Experts of a small language model: 15.5M parameters.
Below are experts of layer 2 (counted from 0) of a mixture-of-experts language model. Rows are named router (the router's row for the expert), down (a neuron's output weights, with its number) and show model dimensions 0-191. Each number is 128 + 24 x the weight over its row's rms, rounded and kept within 0 to 255.
Before each expert's rows: a language model's description of what the expert responds to. This comes from a sample of Wikipedia text that the model never trained on.

# expert 5
Line breaks, infobox labels
router [111 127 155 135 127 173 126  97 131 131 112 111 110 127 182 129 130 132 129 131 107  87 130  99 101 109 125 109 127 151 154 131 133  83 127 128  95 156 149 213 130  76  92 142 112 130 163 125 126 124 130 108 153 132  98 132 128 171 161  98 134 132 124 129 153 143 141  87  49 131 131  85 130 126 165 114 127  96 157 126 130  92 129  55 100 126  97 128 127 150 101 150 122 125 125 130 129  99 107 101 149 131 154 154 176 117 158  98 128 112 121 117 154 128 177 125 152 110 115 127 154 130  87 128 129 134 127 127 144 156 130 128 128 125  86 157 195 128  94 133 138 130 128 167 129 150 129 106 124 163 124 159 154 125 131 192 123 143 162  99 124 159 122 157 132 126 123  94 128 129 126  94 130 128 131 127 129 150 104 127  93 135 131  92 169 127 109 110 126  75 108 131]
down1 [ 96 118 122 146 157 114 148 111 145 139 164 137 172 108 132 134 117 143 106 112 148 120 139  84  98 108 137 140 156  93 143  83 101 133 163 108 136  80 135  96 125 166 128 130 156 172 105 121 107 133 124 114 134  90 110 129 186 104 130 121 137 126 143 136 134 109 141 135 146 110  94 162 140 207 114 135 108 141 142 157 105 134 147 124 115 126 151 114 159 146  74 127 153  68 147 125 158 114 143 147 153 146 137  98 109 146 139 145  91 106 111 105 121 158 119 133  99 146 139 122 167  61 101 136 117 127  83 109 153 102 117 109 124 111 138 145 129 124 124 109 121 104 137 160 175 158 131 133 135 141 147  82 128 140 154  83 152 117 106 140 124 149 155 144 135 129 123 128 124  91 127 137 153 111 107 104  80 163 114 106 119 191 115 155 151 129 147 158  95 159 135  79]
down2 [ 89  96 107 145 126 129 114 100 141 110 170  96 163 127 102 158 122 118 106  99 149 104 129 118 117 124 110 166 130 154 106 132  94 110 142 123 154 121  92 107 127 137 135  88 159 152 125  93 133 125  97  93 123  84 175 149  87 155 106 146 112 122  91 151 152 151 124 165 133 161 138 151 179 108 141 118 123 161 114 156 129 162 135 118 159 120 127 101 143 123 124 130 136 118 147 130  76 125 127 150 123 156 105  92 129 120  60 147 118 115 151 141 129 162 136 108 151 140 120 138 171 121 128 139 149 121 136 133  98 122 149 107 149  96 175 172 143 131 139 102 182  92 145 110 133 138 155 109 124  92 158 127 112 115 180 152 157 128 100 101  96  81 166 166 158 131 121 144 105 125 132  75 106 151 110 124 144  79 120 115 133 125  99 156  85 119 120 134 137 144 159 152]
down3 [104 140  97 110 163 141 135 135 111 101 136 113 109 116 127  94 145 124 175 141 142 169 106 130 145 123 148 129 119 139 142 137 145 148 103 120 119 171 147 146 119 150 100  77 113 116 128  86 123 153 144  94 155 137  95 101  96 117 173 147 115 177 109 139 101 120 115 159 148 114 125 128 107 175 116  92 102 142 152 102 112 148 117 131  64 100 157 171 108 152 158 143 154 134 133 110 148 125 145 110  97 160 127 105 158 127 122 121 133 115 178 135 110 115 109 113 155 117 136 131 112 123 132 118  96 102 130 105  99 142 168 109 143 107 192 133 112 136 145 128 137 119  63 115  90  98 134 116 129 141 141 172 148 143 117 139 147  79 134 174  80 140 105 134 138 111 147 138 102 137 118 100 132  81 144 101 121  99 131 163 135 138 152 153 114 129 139 138 189 190 104 123]
down4 [131 155 111 119  87 134 153 118 144 137 117  80 145 117 178 163 102 135 169 124 133 124 112 128 159 139 137 126 153 105 129 128 115  89 116 129 142 116 118 104  88 106 106 111 177 141 117 129 149 167 131 175 103 114 187 160 133 125 103 118 120 127 122 112 167 158 132  94 124 123 117 105 140 187 109 108 147 123  79 114 103 126 125 143 121 137 105 124 143 129 151 139 143 111 161 157 161 151 136 152 113 149 128 152 100  87 126 125 173 142  99 113 100 111 120 162 124 146 115 126 177 166 133 106 154  94  96 134 108 121  75 115 164 150 161 158 113 168 101  95 133 117  91 132 126 120 136 151 122 137 116 151 110  83 154 123  94 130 138 174 119 103  86 139 104 127 146 107 125 103 168  90  88 147 136 143 151 174 132 109 101 138  92 111 115 100 120 124  83 132 169 131]
down5 [159 139 104 106 126 135  77 122 158 121 113 134 123  94 124 122 110  84 116 107 166 167 106 121 123  95 111 130 136  98  96 150 158 178 119 130 102 121 145 135 143 112 116 116 116 115 110 130 141 130 113  92 126 156 102 124 137 101 117 154 100 117  84 125 154 155 118 125 148 119  88 108 117 140 105 121 153  82 140 125 169 147 118 144 134 124 133 163 101 146 135 136  94 110 120 134 129 127 101 134 136 134 124 150 135 162 195 154 172 125  89 111 111 127 159 139 164 147 107 150 131 137 151 129 175 109 112 136  89  85  86 133 144 122 164 112 120 159 105 144 152 154 179 126 135 133 108 133  70 110 106  84 141 108 136 112 129 154  98 111 133 146 166 108 142 111 170 179 127 128 162 179 157  71  90  92 125 119 107 137 139 157 147 146 124 128 124 176 165 143 111 119]
down6 [135 153 141 122 151 135 120 157 139 101  93  88 147 173 152 132 155 132 158 121 124  75 133 145 140 127 110 116 104 115 132  94 102 176 116 158 134 115 179 128  71 111 118  94 139  85 151 149 163 116 147 107 136 174 126 119 129 133 165 104 126 107 114 139 135 114 146 151 121 157 127  87 140 147 129 116  89 131 137 156 109 117 159 178 152  83  80  95 118  93 104 101  95 140 121 108 113 140 148 116 123 145 101 118 139  97 172 109 155  95  91 122 128 149 136 137  97 148 125 117 138 125 195 150  98 102 119 106 161  98 104 147 165 143  96 104  84 125 149 144 142 129 171 109 105 107 120  94 140 136 172 125 138 101 118  89 124 143 163 171 143 112 153 153 137 103 135 152 121 129 118 141 123 137 164 111 102 125  83 110 144 127 139 116 133 130 145 106 155 138 116 173]
down7 [105 128 141 109 119  71 153 109 158  93 141 123  94 159 111 131 143  93 111 116 131 191 107 147  93 115 122 125 155 106  88 129 122  76 120 148 104 131 126 145 109 115 135  95 133 130 132 137 146  95 102 131 137  97 112 137 150 143 114  72 127 125 111 109 135 120 138 114 120 133 106 185 131 128 145  94 124 170 143 175 131 157 124  85 143 117 107 114 128 120 136 144 137  92 120 144  95 152 122 146 171 188 132 157 153 145 135 164 124 131 123  95 135 106 153 138 142 139 122 144 126 159 144 124 168 113 100 128 139 142 128 143 154  92 117  90 155 116 196 115 128 145 153 122 148  99 143 160 142  72 118 118 129 139  64 136 109 133 131 109 121 158 114 159 128 153 111 128 136 110  86 128 179  99 106 169 102 175 173 125 111 137  88 144 120 152 132 130 143 154  97 123]
down8 [ 99 164 117 129 132 128 141 117 122  86 124  92  82 156 132 144 134 148 167 118 174 133 124 145 131 128 164 162 150 128 137 142 134 151 103  93 124 131 116 116  91 142 149 145 104 112 107  91 118 111 136 115 155 135 155 131 130  99  47 152 102 137 142 154 190 128 128 128  79 175 127  98 175 147 124 147  95 143  87 128 123 105 162 122 106  80 134 154 138 160 133 115  90 116  99 111 117 165 131 156 132 117 111 135 127 118  96 158 149 146 119 140 149 162 129 140 122 101 166 169 111 152 113 140  97 166 111 138 127  96  86  84 101 111 108 117 113 126 138 153 146 132 149 150 156 118 106 109 113 162 137 126 137 116 105 113 162 149  81 164 138 127  64 117 143  83 161 106 152 122 150 121 134 117 143 160 136 120 166 124 133 115 116 147 140  95 114 103 135 157 105 147]
down9 [164 131 115  91 112 147  89 110 138 102 160 135  98 112 133 135 111 144 103 159  99 115 131 137 158 133 145  96  74 132 143 142 102 105 153 105 120 153 142 145 166 108 141 131 157  70 119 164 127 151 105 137 146 116 141 140 127 146 195 128 148 137 139  85  74 135 141 111 105 150  93 130  90 128 122  75 132  80  86 118 164 125 162 124 134 125 151  97 135 146 134  95 166 169 177 171 151 107 116 106  89 138  99 139 150 147 112 158 113 119 137 124 107 127 129 116 101 128 140 114 102 144 143  74 149 137 149 111 112 118 152 119  83 122 146 131 126 149 142 137  95 162 155 109 117 158 147  98 109 121 164 150 156 156 104 133 122 129 148  91 129 158  96 166 138 104 162 153 116 142 129 111 133 128  79 110 103 148 114 135 142  84 148 113 138  98 125 154 138 133 154 158]
down10 [120 106 129 112  80 125 114 119 151 130 122 153  98 112 134  86 102  90  97 141 147 143 143 156  99 114 143 123 186  70 100 129 113 147 116 126 162 143 110 125 139 107 143 151 158 108 106 118  82 165 140 107 143 156 133 157 171 171 111 129 116 100 134 100 115 145 139 155 163 136 156 140 115 141 174 140 150 123 132 108 117 116 105 129  83 122 140  95 137 198  94 166 154 149 121 128 127  89 103  97 135 136 126  89 160 145 117 102 121 128 140 129 120 146 109 151 112 138 127 133  90 147 142  85 121 149 142 174 150 133 116 139 158 133 150 140 126 133 118 139 126 144 123 115 139 117  87 140 131 128 133  97  81 135 120  83 112 133 111 139 159 126 166 122 122 132 134 171 125 170  90 165  78 159 121 125 157  91 132  96 172 111 100  99 159 148 128  91 144 154  79 137]
down11 [102 141 118 117 130 144 107 133 132 124 163 149  98 139 141  92 119 186 126 146 139 100  44 138 110 179 129 111 134 118 125 150 128 143 141 151  86 109 109 132 105 106 180 138  92 164  87 150 101 140 101 148 126 135 125 151 119 105 107 125  91 101  93 166 150 104 132 124 123 120 110 111  94 102 160 156 107 182 130  83 133 149 138  83 102 139 149  90 128 125 123 160 123 142 123 154 149 139 157 116 126 120 142 154 131  65  94  93 146 121 127  95 102 105 114 136 127 137 105  84 159 114 138 127 107 102 146 138 146 155 133 126 154 145 152 137 176 170 142 148 119 125 140 134 100 169 140 144 170 144 129 139 152 106 130 121 154 172 108 146 118 150 102 180 100 139 126 126 119 166 150 121 130 158 148 113 137 151 117 118  97  95 156 139  99  90 140 123 100 141 115 100]

# expert 7
Common words, numbers
router [108 126 157 126 126 157 126  88 131 129 111 109 107 128 142 129 127 129 127 130 108  90 128  88 100 107 130 110 126 154 155 127 131  88 127 129  92 158 149 192 130  98  94 129 111 126 160 125 125 128 130 111 150 127 103 126 127 196 171 114 130 132 130 132 154 145 142  75  16 129 127 104 129 125 151 112 129  96 153 123 131  97 129 127 104 134  96 130 130 149  90 147 120 127 128 132 127 100 106 105 149 128 152 160 167 111 158  64 128 111 121 131 155 126 175 126 152 109 114 124 161 133  88 128 127 135 126 126 144 145 128 127 126 127  89 161 220 129  92 132 141 128 132 154 133 154 125 107 128 163 123 176 155 125 127 197 119 144 163 106 126 151 125 167 131 128 121  92 126 125 125 100 128 126 125 128 128 149 109 128  96 133 131  95 160 125 110 110 125  87 108 131]
down1 [134 159 116 122 123 106 125 138  94 108 135 137 145 149 135 120 114  95 168 140 145 138 159 161 142 181  98 114 169 111 166 146 169 123  95 109 102 145 183 125 128 127 135 166 171 119 106 139  84 131 144 130  84 108 100 128 115 114 120 123 114  84  99 135 114 184 124 141 101  81 155 148 114 117 147  90 158 122 149 134 107 123 128 139  94 154 115 130 137 140 134  61  80 111 130 117 137  84  94 133  78 111 149 126 172 135 126 118 112 112  86 173 121 131 154 136  82 134 122 132 125 100 156 109  85 147 127 115 106 128 164 127 139 117 108 128 160 167 142 123 126 119 125 134 158 191 142  75 121 106 127 138 141  87 108 156 101 133 130 124 111 118 115 114 144 110 120 169 134 156 151 150 145 167 122 127 107 145 101 139 167 136 111 143 124 166 156 152 124 120 110 106]
down2 [101 110 127 144 116 156 132  95 130 131 125 122 134 101 179 129 112 148 128 162 119  78 146 134 158 131 130 143 158  89  96 104 179 159 114 153 149 137 140 162 120 147 128 115 114 158 142 138 143 120 133 126 116 142 124  74 113 119 112 128 179 124 126 161  94 175 110  89 143 108  98 149 145 135 130 160 101 148 171 139 133 118 166 168 140 146 143 118 110 113 187 128 160 122 134 123 129 143 134 122  95 157 106 147 143 134 125 110 129 108  89 142 115 101 119  99 122 158  91 140 141 116  69 178 127 101  88 162 127 138 116 140 126 114 121 146  79 138 138  82  79 141 132 138 158 133 137 113 127 157 111  86 119 158 176  68 117 104 142 161 135 100 120  94 115 137 143 138 143 146  84 122 115 108  99 155 137 162 135 108 158 109 103 118 148  92 163 128 109  95 117 154]
down3 [ 94 136 126 118 123 148 110  92 119 135  96 155  93 158 111 130  95 127 143 117 112 107 173 177 152 177 149 113  91 127 145 160 124 158 159 122  82 146 175 155 148 107 100 168 117 132 129 146 140 124 138 125  89 110 136 165 123 131  74  89 146 116 129 115 126 169 128 116 112 158 132 117 106 141 110  86 144 119 141  90 166 134 102 147 165  97  86 144 142 128 144 145 144 152 144 119 154 145 113  70 123  74 131 130 132 129 146 125 158 105 141  91 183  89 105 115 166 120  99 156 137 135 109 142 140 121 114 134 130 129 134 170 116 114 130  89 124 158 112 135 103 143 157 159 123 130 116 140  80 110 128 112 157  97 152 146 117 142 128  97 163 186 135 125  85 144 145 106 126 112 121 106 118 117 113 145 190 137 131 145 103 134 152 115 147 116 114 114 137  87  91 125]
down4 [ 90 204 100 111 103 123 148 158 101 130 144 117 195 149 107 141 140  87 141  99 126 151 135 128 132 110  96 141 129 125 130 165 113 140 172 140 165 187 103 166 131  83 127 118 143 148 131 118 127 130 179 153 153 151  79 106 114 163 133 155 155 102 144 130  71 119 145 103 123  90 119 122 164  95 153  88 158 125 133 142 111 142 132 112 144 143  98 159 113 126 115  76 133  92 132 122 135 122 158 143 130 143  98 140 151 119 118 154 117 155 131 129  82 139  77 101 109 131 133 109 153 146 111 149 129 143 106 105 107 132  97 101 138 100 176 137 145 133 104  99 147 118 160 167 122  96 130  90 122 139 139 162  97 147 103 129 146 132 107 116  94 137 123 109 148  88 143 112 115 163 151  80 126 100 144 114 128 160 116 148 134 136 139 116 120 138 147 153 131 150 122 100]
down5 [171  95 162 120 143 130 129 125  85 113 113 158  95 129 151 157 131 144 181 159 156 134 147 164 148 137  97 116 130 188  83 110 151 115 147 117 110  92 136 153 132 114  91 178 108 180 114 127 138 134  99 144  98 174 140 130 128 172 150 134 159 113 142 117 124 108 109 109 120 124  92 177 170 158 113 171  99 135 120 144 136 151 111 145 105 144 141 121 104 113 179 135  86  97 117 105 131 142 109 143 169 157 152 125 123 118 109 118  98 143 111 122 149 129 139 130 115 135 127 109 120 105 182  85  96 127 136 141 111 125 115  98 113 154  82 127 172  95 145 151 148 117 122 127 106 127 113 147 109 111 128 110 125 172 112 106 101  95 149 129 109 143 141  87 113 106 127 124 130 109 167 125 110 120 107 129 149 123  88 105  68 169 122 122 134 101 125 148 150 108 101 164]
down6 [107 150 140 143 161 132 130 115 159 171 133  98  77 115 140 123 174 131 141 113 112  98 150 140 118 149 102 177 138 121  72  77 125  97 112 109 124 119 193 146 150 129 121 143  95  95 155 116 134 181 133 117 140 114 121 121 125 158 136 152 112 168 128 161 112  96 142 151 117 129 123 112 138 149 140 168 110  83 108 131 166 142 168 102 127 157 170 107 142 143 128 125 102 118 180 146  95 114 114 102 154 148 116 155  78 137 153 138  93 129 138 131 137 151 156 142 116  80 127 138 135 116 122 121 148 114 143  93 142 122 139 137 109 122 115 109 134 127 109  94 167 133 137 143  76 158 127 130 163 118 141  86 160 147 128 141 135 149 105  95 168 129 186  96 112 107  80 122  97 169 105  97 119 140 118 108 129 115 104  99 133 131 155 126 132 161 110 105 105  90 121 112]
down7 [144 146 135 105 144 109 158 158 120 118 133 123 150 146 149 132 124 101 137 138 122 119 144 160 180 156 108 160  95 144  88 125 137 138 149 113 113 138 151 153 113 141 121  83 105 127 141 119 117 157 120 154 131 151 166 102 160 144 153 100 127  72 122  93 113 126 152 134 121  99 110 171 121 131 174 164 115 129 129 128 163 146 131 136 142 111 100 155 126 101  77 137 109 174 124 152 140  94 119  96 111 121 182 120 144 105 124 143 114 102 140 132 168 126  95 121  99 121 155 138 199  91  97 131 102 145 134 111 108 184 100 139 150 181  80 115 129 131  92  99 185 150 145 117 126 167 104 127 159 120 121  94 108  97 138 131 133 133 143 162 113 148 155 128  97 115 122 103  98 152  86 104 117  92 103 140  70 138 114 129  93 117 121 104 124 129 126 128 163 115 134 124]
down8 [109 165 172 111 165 112 141 155  85 137  84 147 138 115 109 165 131 116 153  55 143 136 126  89 145 171 117 127  93 134  85 134  84  71 153 112 163  76 149 121 119 133 144 106 140 121 116 120 165 162 126  99 144 162 114 141 131 130 101 130 132 132 152 106 102 174 132 145 123 138 143 146 124 150 119 160 116 138 108 135 114 140 107 138 131 120 164 152 122 147  53 128 146 140 119 121 107 121 136 110 154 124 125 129 104 128 138 142 132 135 134 141 119 114 148 120 140 160 142 134 119 134 143 122 156 113 167 118 128 137  86 155 125 130 143 145 112 127 116 106 104 100 130 111 123  77  82 116  91 122 135 104  98 128 148 117 173 134 114 142 130 187 132 168 117 161 123 138 114  99  98 113 140 168 145 143 111  78  90 153 138 154  84 136 148 139 103 139 181 141  72 137]
down9 [ 86 160 144 114 178 130 140 141 121 139  95 127 127 106 142 134 125 151 107 153 125 196 124  93 114 118 104 108 112 103 131 167 108  86 109 107 105 134 116 161 151 122 116 119 109 106  88 109 154 159 107 124 113 133 115  76 124 136 122 129  88 122 175 173 109 130 131 118 121 137  90 106  94 143 124 110 146 145 124 112 151 136  97  94 136 128 180 114 122 159 111 168 109 134 100 146  87 131 170  98 134 156 142 114 167 179 117 111 172 113 132 125 113 121 186 125 129  99 109 112 107 182 129 134 159 146 155  96  87 115 110 133 107 134 104 117 148 142 134 133 142 177 188 136 116 104  95 132 151 159 110 120 161  94 134 168 131 156 140  97 123 128 162 158 136 122 125 117 151  96 109 105 148  95 167 131 111 125 116 140  89 148 135 124 132 124 120 135 124 166 102 153]
down10 [105 118  43 163 112 105 134  96 111 118  85 153 139 115 157 128 106 137 100 127 147 121 135 123 163 159 126 121 103 117 111 107 157 104 101 120  96 137 149 143 148 179 142 123 138 102  98 109 129 130 110 132 154 118  80 122 115 189 116  98 154 149 170  91 105 128 151 121 166 135 166 139 153 137 111 165 182  91 130 118 132 109 119 108 112 113 108 133 133 139 124 101 106 178 173 117 197 137 162 160 128 176 126 109 100 143 157 116 104  92 125 160 136 104 111 165 119 125 115 149 129 133 118 116 134 147 152 168 115 172 125 133 114  79 143 110 118 148 129 130 103 124 108 137 138  97 134 137  97 153 110 158 162 139 130 171 121 136  77  91  90 148 139 121 123 129 133 129 140 121 103 152 127  85 159 126 106 128 156  85 119 124 139 130 150 138 104 120 130 134 138 124]
down11 [129 178 141 124 109 127 129 104 141 108 137 123 170 206 118 126 103 112 139 145 112 156 124 103  92 141 119 107 110 132 157 114 147 137 152 122 135 123 125 140 138 128 150 132 123 146 132 151 113 126 138 127 117  85 121 110  93 148 187 142 102  78 141  95 140 121 123 136  99 182 138 130 139 139 130 120 111 129 125 116 160 145 125 129 122  96 104 122 146  80 122 114 132 113 161 134 115 123 148 140 127 130 103 157 100 120 109  88 109 153  89 133 107 119  82 153 106 137 126  94  89 123 157 132  70 120 128 138 136 133 140 131 113 179 156 140 123 118 141 165 182 103 117  96 114 143 147 148 143 152 181 143  92 153 174 144  98 127 125 136  95 185 129 109 131 115  85  85 147  99 139 110 147 151  99 119 175 157  74 144 159 144 141 108  93 136 138  92 104 113 114 169]

# expert 6
Capital initials, taxon endings
router [104 126 157 136 127 148 127  98 134 129 109 105 107 126 234 128 127 130 128 131 106  93 131  96  96 106 131 108 126 151 157 127 133  87 126 132  83 159 150 170 130  88 104 144 109 132 163 126 130 126 130 109 155 128  97 131 129 170 170 106 131 129 129 134 166 146 139  76  79 132 128  88 127 126 151 108 127  91 152 124 132  97 128 109 108 130  91 128 127 151  78 152 121 126 122 130 124  96 104 100 152 127 160 163 165 127 158 124 128 109 121 120 158 124 171 126 154 108 112 130 165 128  68 134 128 133 128 122 147 177 128 129 126 126  74 160 177 131  98 132 142 128 127 155 130 143 129 107 125 165 125 162 151 124 133 204 123 148 160  84 127 163 127 154 133 132 122  89 127 124 128  87 125 129 131 128 128 148 103 129  94 126 131  87 164 124 101 108 124 102 105 126]
down1 [120 137 145 152 137 165 163 138  93 105 166 158 147 160 113 115 113 100 106 138 143 140 166 157  98 169 159  96 136 129 113 109 126 154 162 120 150 128 123 129 122 106 120 138 172 148 118  90 111 136  86 161 128 128 150 131 120 107 128  83 150 147 133 131 104  76 101 129  71 147 143 103 157 135 152 101 147 134 152 162 118 114 141 129  92 113 127 123 154 130 135 100 115 103 126 138 104 130 101 107 107 105  95 104 157  74 118 153 154 127 127 103 172 127 183 121 120 125 130 122 133 128 111 146 160  96 114  56 120 157 123 105 129 138 107 129 153 134  73  94 110 126 115 124 137 116 140 115 114 162 111 129 163 115 136 151 145 110 110 146 100 128 154 126 137 154 122 134 186 165 116 179 126 166 125 140  96 104 148 194  72 112 109 136 121 137 113 151 112 118 102 151]
down2 [134 119 114 145 165 103 139  72 148 193 138 108 100  89 130  87 131  97 138  84  85 147 128 152 149 123 129  77 102 120 142 123 163  98 146 151 142 133 147 139 147 170 139 143 121 130 139 145 123 156 162 148  73  87 139 159 156 139  98 143 148 111 115 136 121 143 153 142 141 107 176 130 122 159 145 175 153 147 121 132 159 166 118 142 117 124  79 126 135  76 151 126 112 132 114 108 125 128 139 158 129 140 137 120 106  71 116 160 116 149 127 130 110 121 133 122 131  86  99  97 108 142 103 140  86  89  97 146 141 147 159 119  62 141 114 163 129 127 113 147 161 152 119 128 120  96 106 143 137 120 143 126 128  99 121  68 142 140 138 117  89 130 144 166 136 125 140 137 139  93 153 151 115 127 127 170 151 132 130 102 142  98 139  77 101  99 153 117 144 133 122 102]
down3 [155 146 105 122 136 123  91  91 131 114 105 156 152 106 133 134 126 100 123 110 163 177 135 126 116 113 126  96 125 105 104 126 103 151 136 106  94 123 154 137 125 105 145 127 127 147  78 103 159  96 189  91 170  85 141 103 134 116 100 172 117 157 120 143 153 121 164 112 112 101 127  99 157 103 148 125 138 127 102 107 141 115 158 106 178 143 139 104 121 141 130 203 103  97 120 119 125 107 134 119 162 141 140 100 122  93 153 157 117 129 121 142 162 147 120 140  95 157 132 150 133 124  94 112  94 119 141 142 139 138  99  80 155 133  99  97 169 144 152 100 146 133  95 116 161 171 101  94  96 108 138 135 138 160 193 151  97 103 139 135 108  92 156 128 128 172 103 172 149 120 112 100 125 115 136 180 130 151 154 105 124 125 151 148 114 126 125 121 136 134 136 111]
down4 [112 123 107 180 111 111 131 156 116  87 166 100 126 121 112 151 131  94 122 115 117 161  93 167 117 154 128 103 126  99 126 133 121 111 104 125  98 121 151 163 116 120 160 107  82 194 111 130 108  86 123 129 114 158 113 131 143  88 109 171 114 159 125  87  77 158 161 159 120 122 179  91 144 105 122 141  98 159 175 128 136 170 114 127 136 144 122 147 149 138  81 142 132 150 117 141 121 125 131 121 118 130 109  99 107 127  86 105 118 143 136 118 123 161 107 144  93  70 105 121 124 151 159 128 155 138 141 154 124 163 141 127 143 187 152 171 127  92 106 118 126 109 106 104 132 174 156 142 123 144 107 149 132 146 135 106 126 137  74 131 150 116 127 130 187 117 147 173 116 103 106 119 103 145 130 141 148 107  95 132 113 153 137 117 119 117 179 148 117 129 124  99]
down5 [131 128 139 146 105 129 111 131 117 124 135 120 113 143 124 136  97  95 114 108 135 143 112 118 114 119 129 113 158 113 143 152 115 130 133 139  92 157 128 106 158 137 136 105 187 137 107 127 115 165 168 113 107 143 140 122  94 135  91 157 117 155 114 146  92 127 119 139 146 139  99 110  98 157  79 157 114 153 121 163 142 117 116 141 140 127 106 129 120  76 144 130 133 119 128 146 133 113 125 138 103 116  81 121 132 134 132 129 131 117 122 127 144 132 149 138 178  80 148 144 103 133 135 145  99 139  95 109 135 150 177 161 130 156 161 131 122 127 165 118 103  99 149 151 123 128 124 125 143  56 151 115 113 125  83  69  75 129 132 172  60 137 161 118 126 122 137 164 114 101 136 121 101 118 168 186 145 158  97 159 151 155 144 140  69 146 170 178  88 135 162 103]
down6 [141 132 116 114 126  84 138 180 156 174 131 119  82 139 127 140 115 135 139 106 168 111 101 103 174 123 118 118 117 104 109  69 161 140 136 105 124 172 127 129  93 104 126 143 103 117 123 119 157 172 100 158 104 114  75 133 157 172 100  88 129 135  96 124 135 108 148 171 133 128 170 129 109  86 114 128 163 143 163 105 158 128 161 111 128 135 118 106 144 125 165 104 117 146 129 166 137 124 115 158 134 119 152 120 138 125 125 140 143 114 146 130 135 144 169 110  86  89 132 101 140 176 151 161 131  86 129 126 127 113 121 136 149 124 160 134 108 137 120 188 146 100 116  91 103 130 116 152  92 100 110 110 136  92 147 159 146 103 142 115 142 160 149 130 127 120 118 131 109 120 101 153 123 147 126  68 175 170 121 176 123 139  97 115 116 105  85 106 103 107 133 126]
down7 [153 154  92 134 103 112 153  87 118 123 120 139 120 136 130 150 149 139 135 111  92 132 114 144 126 163 114  93 131 176  89  59  94 131 119 137 157  83 123 118 142 121 126 161 160 148  87 126 166 106 134 124 132 133 130 133 130 164 138 148 164  94 114 146 143 133 131  93  91 130 144 103 157 119 140  98  87 120 162 107 117 143 140 161 118  83 156  90 145 134 113 129  85 158 136 131 100 105 112 128  88 128 114 158 116 129 102 118 156  99  94 148 163 111 139 134 130 164 132 113  78 149 101 101 108 142 106  96 134 159 114  90 139 145 149 128 124 142 136 159 110 182 127 134 184  92 136 147 152 111 130 136 123  86 112 136 130 138 129 139 113 147 119 159 163 133 150 126 141 148 142 117 176 125 165 122 114 102 104 115 166 162 143 140 110 169  78 174 156 117  97 111]
down8 [126  95 122 175  86  90 153 119 135 102 169 112 120 147 110 134 177 106 126 112  99 125 149 116 134 145 129 130 115  69 151  91 109 124 117 108 150 119 145 146 162  96 101 134 105 213  99 117 112 131 139 142  90 116 147 136 155 105 112 139 135 123 112 181 138 157 166  83 134 125  70 114 119 131 153 162 104 161 115 108 115 123 107 106 130 108 120 150 157 115 151  84 156 169 128 132 112  95 103 140 171 177 148 139 118 106 156 135  77 110 140 101 111 109 130 128 125 110 117 131 115 129 115 147 162 175 131 138 132 102 119 156 139 142 115  91 109 168 133 126 115 136 151 147 150 134 127 135 138 108 191 132 160 126  92 154 163 131 137 128 157 121 136 121 141 140 115  84 108 141 111  68 152 105 117 143 140 118  93 154 109 123 138 138 126 125 145  94 129 135 159 106]
down9 [123 128 149 114 103 107 142 133  84 157 144 100 107 118 165 138 148  95 122 118  92 111 134 124 121 156 125 115 115 104 149 110 121 140  85  97 146 160 124 213 122 108 132 106 164 115 154 133 161 160 139  89 138 111 131 105 115 127  87 158 121 115 141 158 119 108 106 131 156 108 134 114 153  86 121 143  88 154 179 110 125 128 133 135  99  93 105  80  39 128 124 101 122 102 148 132 148 125 146 161 124 140 125 137 102 123 122 132  89 145  93 106 167 154 142 165 148 144 121 140 153 126 151 111 129 154 156 112 121 146 124 101  79 163 139 145 142 119  72 193 127 120 108 131 137 109 155 134 156 101 129  97 130 156 111 112 162 133 126 150 133 140 137 103 145 140  74 115 129 179 134 158 145 156 143 153 113 140 131 132 108 163 111 102 134 139 147 108 129 149 125 109]
down10 [136 100 108  95 138 121 141 150 101 152 127 108 146 118 167 131 108  65 162 123 149 133 166 152 119 144 134 161 155 148  80  71 171 148 117 134  97 140 144 129 149 177 163 110 107 153 119  91 119 163  98 127 128  81 115 129  88 129 156 116 128 162 123 123 127 116 123 118  65  69 133 156 127 166 118 124 106 125 119 143 135 117 122 118 168 114 103 107 139 138 133  89 146 167  90 127 144 118 123 140  91 135 175 112 112 128 136 165 133 134 139 115 134 116 160 156 141  93 108 160 130 112 102 144 141 116 123 155 148 115 122 146 160 137 123  97 122 106 131  91 140 116 112 130 138 137 115  62  94 114 143  94 152 136 117 123 143 101 156 134 147 104 122 168 116 115 177 133 118 162 131 121 128 160  97 117 158 144 148  93 116 136  80 154  96 151 141 177 156 124 156 114]
down11 [121 159 139 133  75 151  93  78 118 123 111 125 124  81 167 146 132 126 115 147  83  83 144 127 124 129 110 124 146 110 161 159 132 135 135 159 121 131 136 135 121 136 107 136 128 129 160  61 111 106 139 121  93 113 157 116 136 156  75 154 115 166 146 134 167 145  69 125 148 113 109 152 130 156 144 155 150 143 131 165 163 128 107 121 145  98 104 116 156 123 162 131 108 112  98 121 150 105 100  84 143 111 143 131 127 123 132 111 158  91 167 140 114  87 125 145 120 138 124 124 140 134  77 137 107  98 147 154 148 117 138 140 151 113 131 158 138 111 140 110 125 157 136 155 135 153 133 155 134 118  96 186 142 163 156 107 119  82  94 128  93 104 151 126 120 110 137 183 115 138 146 106 138 129 138 107 154 152  99 113 184 146 111 116 102 117  74 105 159 165 119  91]